Experts of a small language model: 3721 steps.
Below are experts of layer 8 (counted from 0) of a mixture-of-experts language model. Rows are named router (the router's row for the expert), up (a neuron's input weights, with its number) and show model dimensions 0-127. Each number is 128 + 24 x the weight over its row's rms, rounded and kept within 0 to 255.
After each expert's rows: a language model's description of what the expert responds to. This comes from a sample of Wikipedia text that the model never trained on.

# expert 15
router [101 153 129 104 146 136  93 136 111 143 110 127  82 124 164 130 148 143  86 124 128 145 197 154 117 144 119 125  95 176 134 124 124 109 153 156 153 158 106 158 126 129 106 126 107 124 150 140 121 147 129 121 140  88 124 167 144 131 148 131  98 142 111 101 127 134 159 148 131  85 136  87 132 151 152 117 110 109 129 154 125 115  89 141 135 108  77 161 151 171 123 136  63 150 159 127 118 122 120  82 103 115 124 132  87  86 115 121  92  71 115 128 106  85 119 125 151 122 112 158 145 132 143  76 113 145 132 118]
up2 [160 116 149 145 131 152 104 106 102 154 136 111 131 153 163 124 115 101 150  79 150 148 149  98  78  94 113 119 123 110  95 128  81 103 150  82 112 132 141 141 115 113 105 141  97  98 114 147 124 125 165  78 141 146 139 136 121 156 118 122 137 132  74 115 142 137 140 118  84 102 139 144 147 133 120 136 164 108 123 146 130 127 122 107 165 127 157 105 118 136 130  96 117 106 166 128 127  87 109  85 114 127 137 161 148 145 122 130 139 150 164 115  85 142 178 105 139 126  95 141 137 148 113 110 138 184  78 183]
up3 [132  98 140 116 106 162 121 172 145  88 119 131 126 120 135  72 129 154 140 119  95 113 146 111 124 119  87 113  92 136 135  94 118 124 155 145 174 129 137 156 139 131 159 148 132 123 145 139 103 124 124 125 137 110 138 133 135 140  94 116 110 118 142 120 141 117 135 184 144  86  95 138 133 118 138  96 152 106  83 124 122 146 144 161 105 102 178 117 164 124  97 105 101 117 132 114 115 110  98 107 143  93  97  73 151 152  83  97 118  92 132 115 116 172 140 112 126  79 161 150 105 154 144 167 155 131 142  72]
What it handles: A lone space or first letter at the start of a word after "the", a pipe or a comma, e.g. such, day, Site, nation.

# expert 5
router [133  62 135 136 100 144 153 125  91 148 105 126 137 184 155 121 141 124 156 122  93 133 110 120 118 113 142 121 101 139  93 135 160 118 126 129  97 118 146 137 103 164 115 109 109 114 114 124 115 105 135 134 108 130 111  75 135 179 110 115 166 141 130 148 164 150 147  98 192  94 103  78 154 156 102 174 124 159 154 123 106 128  65 126  96 148 112 165 120 151 116 157 111 121 152 142 125 151 165 134 137  93 119 135 128 133 139 115 119 119 137 109 147 133 139 139 158 113 132 138 126 112 120  89 187 112 154 107]
up2 [117 153 131 144  81 151 114 171 134 147 152 107 129 158 136 151 108 134 124  73 135 157 134 105 140 129 164  98 120 113 134 100  76 122 125 150 149 138 135 152 127 157 127 141 151 110 130 140 138 160 143 148 131 145 101 147 116  88 116 154 133 114  87 129 127  86 128  86 113 157 128  95 133 169 134  88 130 136 141  92 124 142  93 141 107 122  88 148  95 129 152 116 189 167  91 134  88 127 138 106 158  76 133 106  84 140 158 103 118 121 131 132 143 117 164 140 128 124 119 144  84 133 137 150 173 125  99  84]
up3 [121 154 145 127 113 134 133 127 147 126 123 155 146 107 106 107 121 149 135  98 160 140 111 142 107 158 130 136 132 113 127 172 144 102 116 157 159 160 129 145 128 109 132 166 131 138 143 128 120 132 118 108 153 124 124 131  78 152 101 130 134 102 165 150 105 114 106 115 149 124 124 148  90 158 111 156 110 134 146  99 142 135  96 153  93 128 133 162 117 170 119 116 108 171 165 157 117 105 129  94 124 109 178 145  90  49 101 116 171 124 120 181 128 117 152  96 115 152 139  84  98 132 133 170 161  66 129 109]
What it handles: Short opening syllables and vowels early in a word, especially de, le and re, e.g. degree, debut, League, causing, Doctor.

# expert 10
router [138 109 158 141  92 163 143 104 136 125 101 142 131 138 168 135 134 111 112 100 121 111 103 147 122  62 116 145 139 144 109  67 106 129 106 131 121 161 101 167 146 104 146 159 127  81  86 146 110 133  92 117 121  93 150 103 131 114 129 145 129 150 101 159 167 157  98 119 120 119 105 126 106 136 137 136  93 122 103 128 167  81 103 139 114 140 100 113 147 140  98 135 116  79 116 156 109 136 104 138 100 100 157 103 198 124  95  98 125 108 102 134 104 105 158 146 132 133 124 125 114 151 152 127 178 105 140 110]
up2 [109 142  86 128  86 119 111 131 102  83 163 145 152 101 134 137  90 139 131 139 121 100 127 143 134 154  97  79 160  84 110 136 134 116 185 154 118 165  94 144 146 102 151 112 141 146 108 141 115  74 155 137  79  98 161 133 155 122 103 146 142 150 130 124 116 152 138 122 104 112  93 154 100 107 128 162 148  77  97 147 159 111 117 140 119 122  92 115  98 108 104 152 123 125 143 153 104 140 108  89 119 177 139 115 143 120 158 122 146 106 109  99 144 119 159 134 130 132 124 120 122 111 182 131  92 133 127  90]
up3 [146 149  92 118  98 150 130 107 136 130  93 133 140 162 132 166 150  87 155  89 136 114 161 152 125 145 118  91 122 134 124 150 135 147 141  98 136 110 130 129 109 110 121 126 135 131  86 127 122 116 125 165 157 125 179 135 130 104  98 126 124 137 133 126 109 162 108 115 121 105 130 115  74 166 171 118 119  88  79 132 136 175 107 135 130 135 115 100 129 140 125 138 132 120 148 126 148  85 119 140 128 139 172 117 214 102 135 134 100 122 148 122 106 112 151 113 119 127  84 139 185  99 124 144 172 151 188 129]
What it handles: Final suffixes that complete nouns, often occupations, such as footballer, filmmaker, service, Resources, testing.

# expert 7
router [121 125 116  94 130 121 115 133 122 133  83 171 115 175 142 134 110 168 139 137 122 157 113 156 114 106  89 183 139 120 126 146 171 129 124 104 120  98 176 172 103 138 139 116 119 154  66 114  88 133 133  97 115 103 123 132 108  96 150 117  72 148 128 123 162 146 114 119 156 141 108 115  96 111 135 118 151 106 110  91 123 129 158 105 105 136  98 141  81 127 134  91  68 122 148 154  98 149 142 107 137 136 115 121 116 165 111 128 133 122  98 109 129  98 147 148 134 159 120  97 142 115 144  85 166 123 134 161]
up2 [150 132 162  96 141 130 127 113 135 119 159 198 106 128 107 150 158  94 151 161 124 135 171 135 105 146 107 132 166 114 109 107 129 104 128 158 108 162 132 120 118 168 114 137 123 132 116 140 175 146 112 153 119 108 139 136 141 102 150 122 180 119 154 114 117 123  92 107 147 139 138 124 161 141 146 114 102  97 130 116 148 153 169 162 173 133 113 111 154 131 123 136 142 122 136 113  85 104 161  94 129 150 126  68 119 116  88 124  97 156  76 101 129 119 112  97 141 118 155 137  77 180 113 111 117 128 159 101]
up3 [109 117 139  83 145  99 101 100 131 124 151 103 129 133 172 126  99 130 153 177 167 109 124 118 123 133 128 127 135 123  79 155 104 140  98 122 131 114 142 121 167 112 154 108 132 141 132 128 169 145 108 123  58 122 117 152 148 113 143 122 111 149  87 131 148 129  87 110 130 140 118 102 217 137 128 147 142 143 139  99  92 124  74 128  90 139 117 142 131  87 138 115 156 119 105 147 162 118 143 124  97 156 106 134 127 144 117 117  77 149 132 111 106 112 145 146 154 114 154 128  91  88 125  88 133 131 145 164]
What it handles: Word pieces after "the", especially the e of east and eastern, plus orth, outh, om, each, both and one.

# expert 12
router [127 132 127 150 149 117 114 141 145 168 168  85 120 130 126 123  84  99 140  80 103 136 118 147 181  71 170 146 117 113 141  90 108 127 142 155 120 127 157 141 130 120 103 170  88 151  84 133 120 103 120 104 109  82 163 125 142 145  92 105 152 118 140  77 161 149 100 125 138 127 107 112 144 149 110 128 136  97 113 129 176 150 162 127 136 109 127 146 138 161 122 100 125 109 106 104 132 147 109  93 151 157 129 174 107 107  90 137 101  99 117 140 149 152  85 112 147 152 142 131 114 148 164 131 140 102 149 120]
up2 [137 118 123  90 104 146 127 154 163  70 126 123 150 109 134  87 144 129 141 117 135 133 170 131  93 107 139 144 101 142 110 104 156  92  93 100 144 131 129 107 111 116 182 168 114 139 149  52 146 173 130 129  74 121  92 133 111 129 173 131 152 109 129 104 122 126 177 144 175 101 123 147 123 169 138 122 130 123 107 107 129 148 116 153 150 176 134 132 135 119 125 151 111 142 128 136 148 147 133 153 147 106 153 115 152 118 113 187 124  92 129 135 138 112 103 155 115 162 133 149 101 125 129  81 134 138 159 124]
up3 [113 141 123 121 135 162  98 156 127 146  69  90 137 161 148 104 111 129 143  89 103 129 104 121 105 114 145 142 126 131 151 109 107 110 105 155 125 140 132 205 111 143 101 141 155 165 159 143 127 166 141 124 169 157 148  89 143 125 116 118 107 125 149  88 148 121  93 159 124 120 132 150 133 112 120  86 170  84 124 126 130 130  88 135 123  93 120 147 112 110 126 126 153 120 119 127 114 108  73  74 153 156 124 153  48 127 106 123 116 113 103 135 145 123 145 129 124 161 142 125 107 133 173 131 125 100 136 121]
What it handles: Month names and the words before years, such as in, of, early, plus pipe separators and line starts in tables.

# expert 0
router [149 122 135 126 102 153 117 136 132  96 110 126 123 145 111 123 107  96  97 116 114 121 134 159 172 120 113 107 127 117  92 101 161 114 104 124 115 143  95 159 155 128 139 135 108 144 132 164 140 157 131 112 101 136 123 116 138  95  97 123  96 173  88 101 146 117 134  74 181 129 101 104 107 129 129  90 138  98 124 164 150  82 115 119 131 137  85 132  93 163  88 115 163 138  91  79  88 126 156 113 117 106 111  94 126 115 144 128 103 119 122  97 102  89 146 132 161 114 125  71 128 129 150 168 157  95 110 146]
up2 [146 112 153 171 126  99 145 159 114 120 123 111 139 128 122 142 145 139 134 154 130 156 156 158 110  86  98 112 129 135 139 141 168 132 125 134 112 140 144  85 177 128 137 172 157 113 165 194 134 182 122  62 131 142 125  95 155  78  95 128 141 112 113 111 116 126 136 144 149 153 115 118  97  97 148 137 131 162 169 162 123 151 160 161 128 130 105 140 183 139 112 149 132 101 156  99 143 125 122 118 117 157 137 124 144 126 161 152 118  93 143 140 143 138 158 165 134 135 118  89 158  97  92 124 104 117 112 130]
up3 [130 113  91 139  97 131 120 135 153 130 125 138 129 150 110 173 146 147 119 102 108 117  80 107 129 115  89 137 147 116 129 130  89 157  96 138 154 114 116 132 159  95 146 111 184 124 104 126 138 115 114 133 116 113 123 149  66 160 117 146 121  83 151  98 108 136  73  72  83 149 118 154 120 103 122 137 101 116 136  94 155 102  93 108 103 148 120 132 115 127  76  92 140 131 171  71 121 127 134 143 163 155  98 117 126 151 142 124 114 142 141 135 141 114 134 147 160 148 132 134 116 127  91 153 172 122 168 109]
What it handles: Mid-word pieces of non-English personal and place names, often in lists and tables, such as Konstantinid-is, Mikołajew-ic, Ipek-o-ğlu.

# expert 4
router [133  93 145 164 107 106 110 156  99 157 125 105 162 176 123 168 158 160 106 145  88 142 117 146  97  71 133 126 128 123 130  75 105 121 138 131 136 126 153 135 120 126 153 134 160 128 121 146 129 111 159  93  93 117 120 106 177 103 139  95 110 125 126 119 167 165 167  95 141 112 134 115 115  87 138 134 155 135 158 127 110 126 130 113 115 146 109 134 166 124 122 119 114 116 103 126 133 130 154 128 136 102  97  98 196  95  87 127 123 112 103  92 122 122 152 121 105 179 119 167 129 137 156 136 103 111 111  75]
up2 [124 134  76 155 125  73 139 158 106 106 137 148 120 101 111 141 135 165 132 129  91 136 117 159 133  96 111 119 111 147 124 144 171 135 126 142 137 126 135 133 131 123 151 146 127 135  96 102  84  81 147 121 110 131 147  96 152 110  97 137 123 191 111  66 162 158 151 108 103 122  96 135 109 149 138 121 128 112 129 131 101 120 168 138 132 156  74 115 117 132  99  86  78 111 181 131 104 132 153 137  99 113 151  95 132 108 107 141 115  68 126 113  77 126 126 139 115 100 124 143 141 160 104 144 127 140 124 130]
up3 [130 154 145 129  90 113 154 126  90  84 152 109 108 124 147 121 103 184 140 139 102 132 141 138 100  86 111 178 108 162 131  80 109 129 125 154  97 143 138 145 123 116 142 179 144  99 132  95 100  93 119 178 122 118 158 130 144 153 120 165 158 134 121 144 162 124 150 166 192 142 122 155  99 118 190 108 110 136 152 134 134 160 116 125 118  92 118 110 142 134 121 154 106 101 116 117 113 115 120 154  94 141  75  98 113 131 130 138 163 113 113 143 164 132 122 145 139 155 137 112 169 116 114 127 115  97 124 134]
What it handles: Word pieces inside sports terms in team and league articles, such as foot-ball, out-fielder, th-ro-ws, Bantamwe-ight, plus similar pieces elsewhere.

# expert 9
router [142 148 112 137  68 137 131 140 111  91 154 111  69 107 150 130 100 108 142 102 110 123 159 144 131  86  97 143 141 139 131  96 151 103 114 108 108 116 122 144 178 133  97 162 127 117  64 155 158  81 118 128 140 107  89  82 100 186 166 159 115 138  93 114  94 111 130 129 151 111 120 126 125 139 108 145 110 126 145 125 167 126 159 113 120 136 102 163 135 153 127 154 167 100 150 134 126 126 133 106 122 145 136 126 128  90 145 109 117 132  90  81 132 130 122 129 113  88 127 104 151 103 105 101  90 141 130 127]
up2 [134 113 194 143 105 133 145 132 142  73 145 178 128  95 157 137 106 141  92 107 128 114 135 104 132 163 117 141 106 116 113 148 156 125  98 119  90  89 143 149  81 171  96 144  84 192 119 133 161 141  90 119 124 166 142 129 180 122 146 128 115 110 145 126  77 169 111 119 124 141 103 139 117 133 133 130 140 123 125 152 145 128 147 138 111 140 159 187 154 110 110 137 135 149  89 119 159 103 127  99 143 149  97 115 126 127 130 150  96 138 122 104 105 108 159 148 127 150 114 106 155 146 131 119 115  88 117 118]
up3 [102 125 159 127  86 161 155  69 151 135 135 141 155 154 125 107  78 113 119 108 125  93 127 133 140 153 108 154 167 134 172 180 100 115 115 130 142 142 150 119 121 148 149 139 104 164 103 108 131  80 124 141 156 123 136  86 155 113 123 138 133  99 102 112 106 142 111 121 161 139 152 137 173 122 123 108 114 136 126  93  97 132 112  50  76 140 140 122  87 142 126 126 117 110 117 189 102 162 110 132 123 112 142 108  76 110 128 113  97 116 134 115 131 162 151 106 123 145 108 142 126 100 115 120 118 115 143 142]
What it handles: Stem pieces inside longer Latinate words, before suffixes like -ion, -ity or -ly, e.g. million, relationship, regular, intelligence.

# expert 14
router [137 144 141 102 150 110 113 105 121 129 125 117 135 107 156 108 158 140 143 111 180 147 144 168 181  88 122 125 145 161 118 114 136  89 174 137 125 114 164 149 119 139 145 115 135 130 120 139  84 142 131 112 124  91 141 160  91 151 145  88 119 127 147 145 160 141 108  82 109 170 131 150  91 125 136 109 159 124 126 110 158 114 120 130  95 148  86 169 115 175 115 170 144 140 100 128 134 138 146  79 169 119 139 165 116 114 141 127 114 146 171 103 162  92 112 134  87 143 119 155 169 116 112 150 152  94 119 126]
up2 [128 133 172 122 137 133  98 159 157 104 111  64 135  98 134 182 148 106 133 130 136 124 126 136 160 167 120 108 159 100 124 150 154 132 130 107 132 163 144 154  75 135  97  99 133 141 127 134  96 152 136 108 147  91 127 145 131 138 138 142 131 104 126 138 144 134 105 110 162 143 128  93 116 153 126  64 137 153 157 112 122 108  99 130 122 123 122 138 103 105 129 145 137 112  91 115  95 138 112 153 148 119  92 137 125 129 134  98 105 169 184 169 193 106 137 141 138 106  96 158  92 132  93 127 151 112  90  94]
up3 [134 102 174 124 130 154 130 141 156 159 107 112 133  74 144 115 175  91 148  96 158 157 156 124 131  94 148 134 121 166 118 125 117 132 139 146 128 108 104 122 142 137 143 143 112 148 145 107 165 102 119 147 102  89 127 154 136  92 157 109 123 162  84 111 133 122 106 130 109 135 152 130 142 119 119 116 111 109  84 148 165 124  69 141 119 105 109 123 136 173 148 113 102 166 101 115 137 132 109 145 163  76 117 178 145  97 184 114 135 144 117 111 170 109 135 154  91 145 152 119 121 107 179 115 125 119 146 139]
What it handles: Consonant pieces near the start of words, such as Em-p-ire, res-earch, D-iv-ision, fl-u-ter.

# expert 8
router [104 109 115 173  94 139  74 154 142 130  84 152 143 121 109 152 115 118 136 127 114 142 149 170  93  94 126 120 101 154 118  96 122 127 162 131 111 112 140 119 134  95 124 135 101 114 120 138 106 151  94 125  93  92 126  83 134 119 104  81 121 133  98 138 104  98 106 158 140 105 103 122 119 147 132 128 129 125 125 150 110 138 107 102  95 164 130 134 166 181 140 139 149 148 150  73 116  91 152 130 135 127 175  92 130 160 113 141 113 120 144  95  98 140 123 144 154 128  71 140 116 162 166 107 169  97 156 113]
up2 [110 148 137 101 150 116 132 122  94 129 133 106 139 121 161 112 156 105 109 133 119 109 118 142 132 128 113 150 102 124  90 122 113 143 165  89 104 132 161 131 133 183 121 119 120 148 134 141 154 146  53 119 169 123 117 155 120 159 181 133 207  76 157 114 157 101 106 104 153 101  99 124 128 135 140 126 118 114 125  93 179  90 131 127 118 109 110 123 149  92 149 130 141 157 134 133 109 123 168 136 109 110  85 116  99 150 127  89 121 135 124 115 145 140 122 107 161 158  82 113 114 134 115 145 145 171 113 129]
up3 [ 85 123  80 112 156 121  85 128  88 111 146 143 125 125  75 123 126 113 135 154 127 107 144 124 132 140 120 157 119 129 110 116 111 121 132 103 132 135 124 159 141 112 123 153 110 148 149 189 178 125  95 156 107  95 106 121 142 140 129 189 173 130 114 112 119 130 122 157 111 104 130  94 127 126 154 149  43 118 160 124 136 161 170 121 136 156 111 150 103 105 120 109 159 120 129 172 111  95  99 116 125 100 147 119 106 142 104 146 127 109  88  79 113  99 141 147 135 112  89 123 134 133 122 127  99  93 132 141]
What it handles: Colons, commas and quotes after titles or surnames in filmographies and bibliographies, and capital letters inside acronyms, such as INCIS and RS.

# expert 3
router [136  97 153 116  97 117 100 131 149 132 107 137 130 163 164 124 127 130 169 120 102 111 158 153 124 117 110 126 113 146 117 102 148 142 114 157 123 103 103 127 170  93  70 166 131 116 148 164  97 126 167 146 131 100 147 119 134 111 107 135 125 132 110 151 189 118 122 106 125  85 136 140 150 148 196 117 137 121 112 127 193  88  86 107 120 143 133 121 108 145  90 126 119  99  99 116 122 111 128 106 117 115 111 103 139 158 131 107  97  96  84 121 138 100  91 124 138 133 110 132 121 145 143 120 194 155 162 110]
up2 [130 170 150 109  77 109 115 137 158 150 133 103 173 126 137 112 126 128 132 144  57 143 117 112 112  82 124 113 133 113 134 110  94 109 100 144 155 116 112 162 188 112 150 134 129 135  99 131 115 122 178 137 123 114 120 139 118 144 173 128 121 120 141 124 136 196 148 171 138 131 115 165 130  94 188 142 113 147 110 114 120 153 126  98 148 106 128 119 105 128 109 159  95 121  93 157 156 131 112 103 161 131 116 163 142 120 150 132 126 128 152 138 121 147 169 105 150 136 104 110 102 124 132  64 138 116 109 161]
up3 [174 132 140  81 128 143 131 128  84 139 138 140 130 127 186 139 103 112 130 134 147 141 100 166 175 106 149 124  95 155  97  90 101 133 121  93 117  97 108 153 161 149 128 134 104  95 119 176 119 178 136 165 135  91 165 134 122 151 106 147  83 156 132 102 129  98 135 135 152 130 171 143 128 121 138 146 126 128 134 150  94 140 102  98 129 116  96 165 125 154 152 111 101 117 143 107 130 157  81  94 129 130 105 110 140 164 129 137 121 164 116 136 172  81 105 109 133 116 138  70 118 129 142 117 127 140 140 122]
What it handles: Past-tense and participle endings such as -ed and -ated, plus the prepositions and commas after verbs, e.g. awarded, stated, with, by.

# expert 2
router [112 102 118 107 148  81 143 130 112 152  82 122 126  98 113 150  91  98 145 108 105 155 120 127 138 140 118 156  95 119  89 108 127 102 133 133 117 143 131 149 186 105 107 172 104 157 109 176 141 130 158  60 121 125 141 124 126 120 134 105 129 113 108 122 136 107 126 124 123 118  78  80 134 156 116 117 115  93  95 150 192 108  90  97 144 142 122 114 134 114  98 133  91 119 113 112 108 159 135  59 117  90 123 130 140 149 115 145  97 148 102 114 122 123 104  99 146 142 111 124 108 112 128 143 178 128 139 144]
up2 [169 115 126 160 125 123 131 125 146 178 107 131 159 117 125 162 124 120 114 114 136  65 127 174 119 107 116 113 110 144 120  66 163 113 134 127 108 123 136 140 109 135 137 130 105 128  98 163 140 119 121 137 143 110 122 138  98 108 127 155 139 151 161 126 158 123 115 121 160 105  79 120  96 152 154  99 115 139 127 108 126 138 192 109 167 138 118 150 144 164 177 150  97  98 149 147 157 142 124  87 142 129 134 138 125 175 147 126  88  96  96 134 115 134 145 173  72 109  90 170 109 136 108 120 131 156 121 112]
up3 [164 119 100 118 117 134 132 146  99 109 161 152 128 121  98 127 154 150 101 136 144 144 114 129 102 149 134 136 141 126 115 158 150 123 123 132 101 134 146 127 138 144  76 164 115 112 173 137 135 154  59 177 100 151 119 135 133  64 159 164 164  82 136 100 107 125 145 126 139 130 131 165 149 133 111 112  95 158 124 175 124 146 161 143 100 143 136 126 149 142 167 119 127 125 107 105  60 135 168 118 164 178 129 121 127 153 134 151 137 122 124  77 100 121 134 177 154 130 115 143 119 139 101 146 102 125 122 131]
What it handles: Function words that carry a clause after a subject or comma, such as was, is, has, which, they, and -ly adverb endings.

# expert 11
router [121 102 134  68 101 104 164 141 130 192 128 132 142 147 154 162  86 125 137  96 133 133 126 131 129 119 116 129 105 100  51 120 174 121 160 174 143 129 119 146 129 142 107 120 136 147 118 157 118 143 133 128 141 133 140 109 116 126 146 145 140 130 128 126 102 131  76 136 123  86 126 138 155 154 139  93 148 109 124 161 130 150  90 138 107 150 136 150 143 126  91 141 146 164  84 127 131 145 173 160 158 135 139  93 163  81  81 135  85 137 157 111 113 137 103 126 110  89  94 125 106 125 136 128  97 158 140 127]
up2 [133 107 135 135 126  90 147 135 167 118 131 112 158 114 131 148 126 105 102 145 132 149 123  86 127 133 139 107 114 123 112  93  80 156 113 132 102 124 114 131 113 133  58 144  99 164 129 144 115  82 117 112 106 121 132  98 130 124  67 164 139 151  83 113 105 132 107 138  88 106 121  90 127 133 131 107 142 142 128 108 174 131 129 116 143 110 136 143 172 151 127  90  81 133  89 128 122 125 134 127 130 103 135 184 126 109 111 126 135 118 164 144 120 174 159  76 172 110 144 143 139  99 165  92  85 119 120 153]
up3 [139 142 114 193 104 118 126 120 147 163 118 174  92 133 115 151 149 109 122 124 104 140 123 151 133 149 129 103 108 134 116  94 148 173 134 140 111 103 131 152 127 107 124 140  86 101 110 121 118 176 130 174  69 110 108 100 130 124 131 121 160 118 117  91  99 111 150 103 130 113  80 143 133 123 145 150 161 158 133 117 167 106 117 178 153 128 144 170 110 136 141 101 103 157  95 106 147 142 134 143 141 104 118 124 141 188  97  96 132 144 141 128  84 105  99  95 144 176 152 105 133 101 108 141 116 103 112 138]
What it handles: Consonant clusters like st, sh, cl, pl and sp, at word starts or inside names, e.g. Constantinople, Austria, constant, States.

# expert 13
router [105 163 137 160 104 119 137 143 123 164 153 142 127 182 172 138 139 108 116 137 128 131 121 148  94 144 115 131  61 133 155 116 116 123 144 127 124 161 121 165 178 122 103 121 102 147 123 161 118 119 135  90  95 119  98 139 103 102 136  90  75 130 127 102 152 149 129 109 157 113 124 109 142 150 150  97 121  58 159 140 151 114 117 113  99 109 134 142 134 150  88 157 122 140 154 150 140 113 109 120  85 133 141 134 171 119 129 106 122 137 142 107 106 110  71 115  85 108 124 114 139 122  80  79 129 113 146 140]
up2 [133 144 136 121 101 119 124 127 139 142 150  89  94 161 103 110 107 163 156 150 120 167 174 160 147 126 112 169 143 118 127 112 126 135 131 144 123 182  90 127 136 109 135 103 140 103 134 103  92 121 166 111 120 147 131  87 128  53 131 133 127 114 111 155 145 119 143 121 139 176 110 126 123 153 106 121 124 134  91 132 137 141 125 110 193 150 121 142 112 100 102 136 136 161 129 130  88 125 139 129  78 140  89 130 135 117 120 112 156 153 139 127 109 173 117 158 127 102 139 158 173 128 138 107 134  57 163 104]
up3 [ 79  88 121 177 110 102 121 120 148 118 167 150 142 132 148 137 113 136 106 149 123 180 116 144 186  65  85 117 143 164 147 152 147 123 110 124 165 121 127 153 153 145 138 129 152  89 132  97 150 113 113  96 141 128  84 168 106 136 138 131 108 139 116  85 137 125 155 172 136 106 153 120 150 143 119 107 119 109 150 136 124 149 103 111 134 126 152 130 102 127  98  68 158 113 126 115 123 156 149 132 125 158 126 124 124 114  93 107 157  78 137  95 154 114 151 169 106 117 149 137 149 113 163 103 153 144 116 120]
What it handles: Digits and decimal pieces inside numbers in tables, statistics and measurements, e.g. 3.75 metres, 49,028, 6–4 5–7.

# expert 6
router [123 121  98 150 141 168 126 136  95 131 124 118  92 103 131 118  98 105 128 145 119 116 103 107 110 128 137 155 131 120 105 172  92 119 156  98 126 126 147 155 126 128 150 155 119 115 151 177 152 110 165 128 143 125 107  61 109 113 110 140  99 139 138 142 147 105 127 168 202 162 103  96 111 124 117 121 127 145 134 117 143  96 130 137 140 184 153 181 131 173 102 135 105  60  90 114  86 115 144 111 125 120 172 111 141 151  89 110 130 145 127 137 138 117  82 125 125 113 111 132 110  98 146 124 118 121 117 112]
up2 [154 124 145 154 125 154 113 178  83 169 117 127 162 179  92 190 119 131 123 116 113 127 134 137 134 148 138 151 145 106 156 162 140 127 143 156 150 112 112 117 153 159 161 119 152 111 123 182 124 150 154 103 125 139 143  77 131 131 137 121 142 150 112 115 142 112 166 158 140 151 105 125 147 152 125 114  95 165 105  65 128 127  99 161 129 148 104 153 112 116 130 149 112 152 128 140 148 115  90 118  71 103 110 130 117 139 157 103 102  88 116 126 122 141 101 158  98 126 110 116 131  92 132 118 116 136 189 112]
up3 [152 131 102  70 133 154 111 120 160 136 116 105 119 130 109  81 120 163 148 145 112 130 109 134 111 108 140 117 108 169 116 117 142 144  91 102 140 186 122 128 129 130 122  97 113 106 133 129 120 162 100 136 113 136 149 128 139 100 143 158 114 111 182 121 109  99 136 137 154 122 115  98 145  75 132 144  75 140 138  81 126 123 121 154 116 117  82 112  93 111 117 137 122 106 131 121 127 149 157 179 130  63 121 111 125  56 111 122 117 125  95 121 149 143 164 112 149 132 106 100 160 140 106 168 160 116 150 134]
What it handles: Word-initial pieces beginning with a vowel or short syllable, such as an, un-til, an-imated, ex, con-fer-ence.

# expert 1
router [123 143 145  97 157  96 146 152 150 127 128 109  88 141 110 107 154 117 140  56 143 116  92 132 117 121 115 113 144 145 128 139 136  87 119 146 120 192  95 137 107  50 105 142 107 108 119 147 144  96 124 120  76 157 124 133 115 162 144  96 127 129  92 135 120 126 116 112 153 161 107 148  89 107 157 154 125 122 112 137 120  87  94 108  86 140 125 146 154 144 110 158 123  96 135 116 150  87 135 145 119 138  95 156 162 137 137 159 131 121 148 111 112 142 116 108 166 187 118 143 117  91 135 130 130 146 107 131]
up2 [114 142 115 146  98 128 117 149 156 136 191 107  91  99  92  86 102 104 135  99 109  85 120 146 150 132 116 166 131  93 104 122 120 165 131 138  76 124 112  98 121 120 161 114  94 112 115  98  89 141 123 140 132 147 120 106 102 149 122 153 106 124  79 157 114 105 106  79 133 150 122 131  97 117 138 125 120  76 163 134  99 124 174 109 156 132 109 171 136 149 156 155 127 135 156 121 142 104 130 119 132 154 114 162 115 156 126 126 106 123 135  70 104 139 105 137 176 154 122 150  89 127 124 135 103 127 151 151]
up3 [132 165 142 135 137 118 110 115 111 150 149  96 111 173 173 158 150 132 145 162 109 166 150 115 178 149 112  98 131 102 107 138 133 114 164 129  95 128 102 106 124 110  85 105 159 109 153 122  95 113 124 117 130 121 110 132 112 114 149 130 139 131 122 138  78 103 153 142 146 170 160 110 117  80 165 154 140 107 154 101 121 116 132 107  95 112  80 112 134 127 106 143 122 129 165 109 104 102  98 181 118 103 158 124 147 140 155  77 128 149  97 145 180 147 129 160 141 132 145 113  94 163 120 120 143 134 100  92]
What it handles: Line breaks, bullet dashes, table pipes, open parentheses and the first letter of field names in infobox lists, e.g. PubChem, Postal code.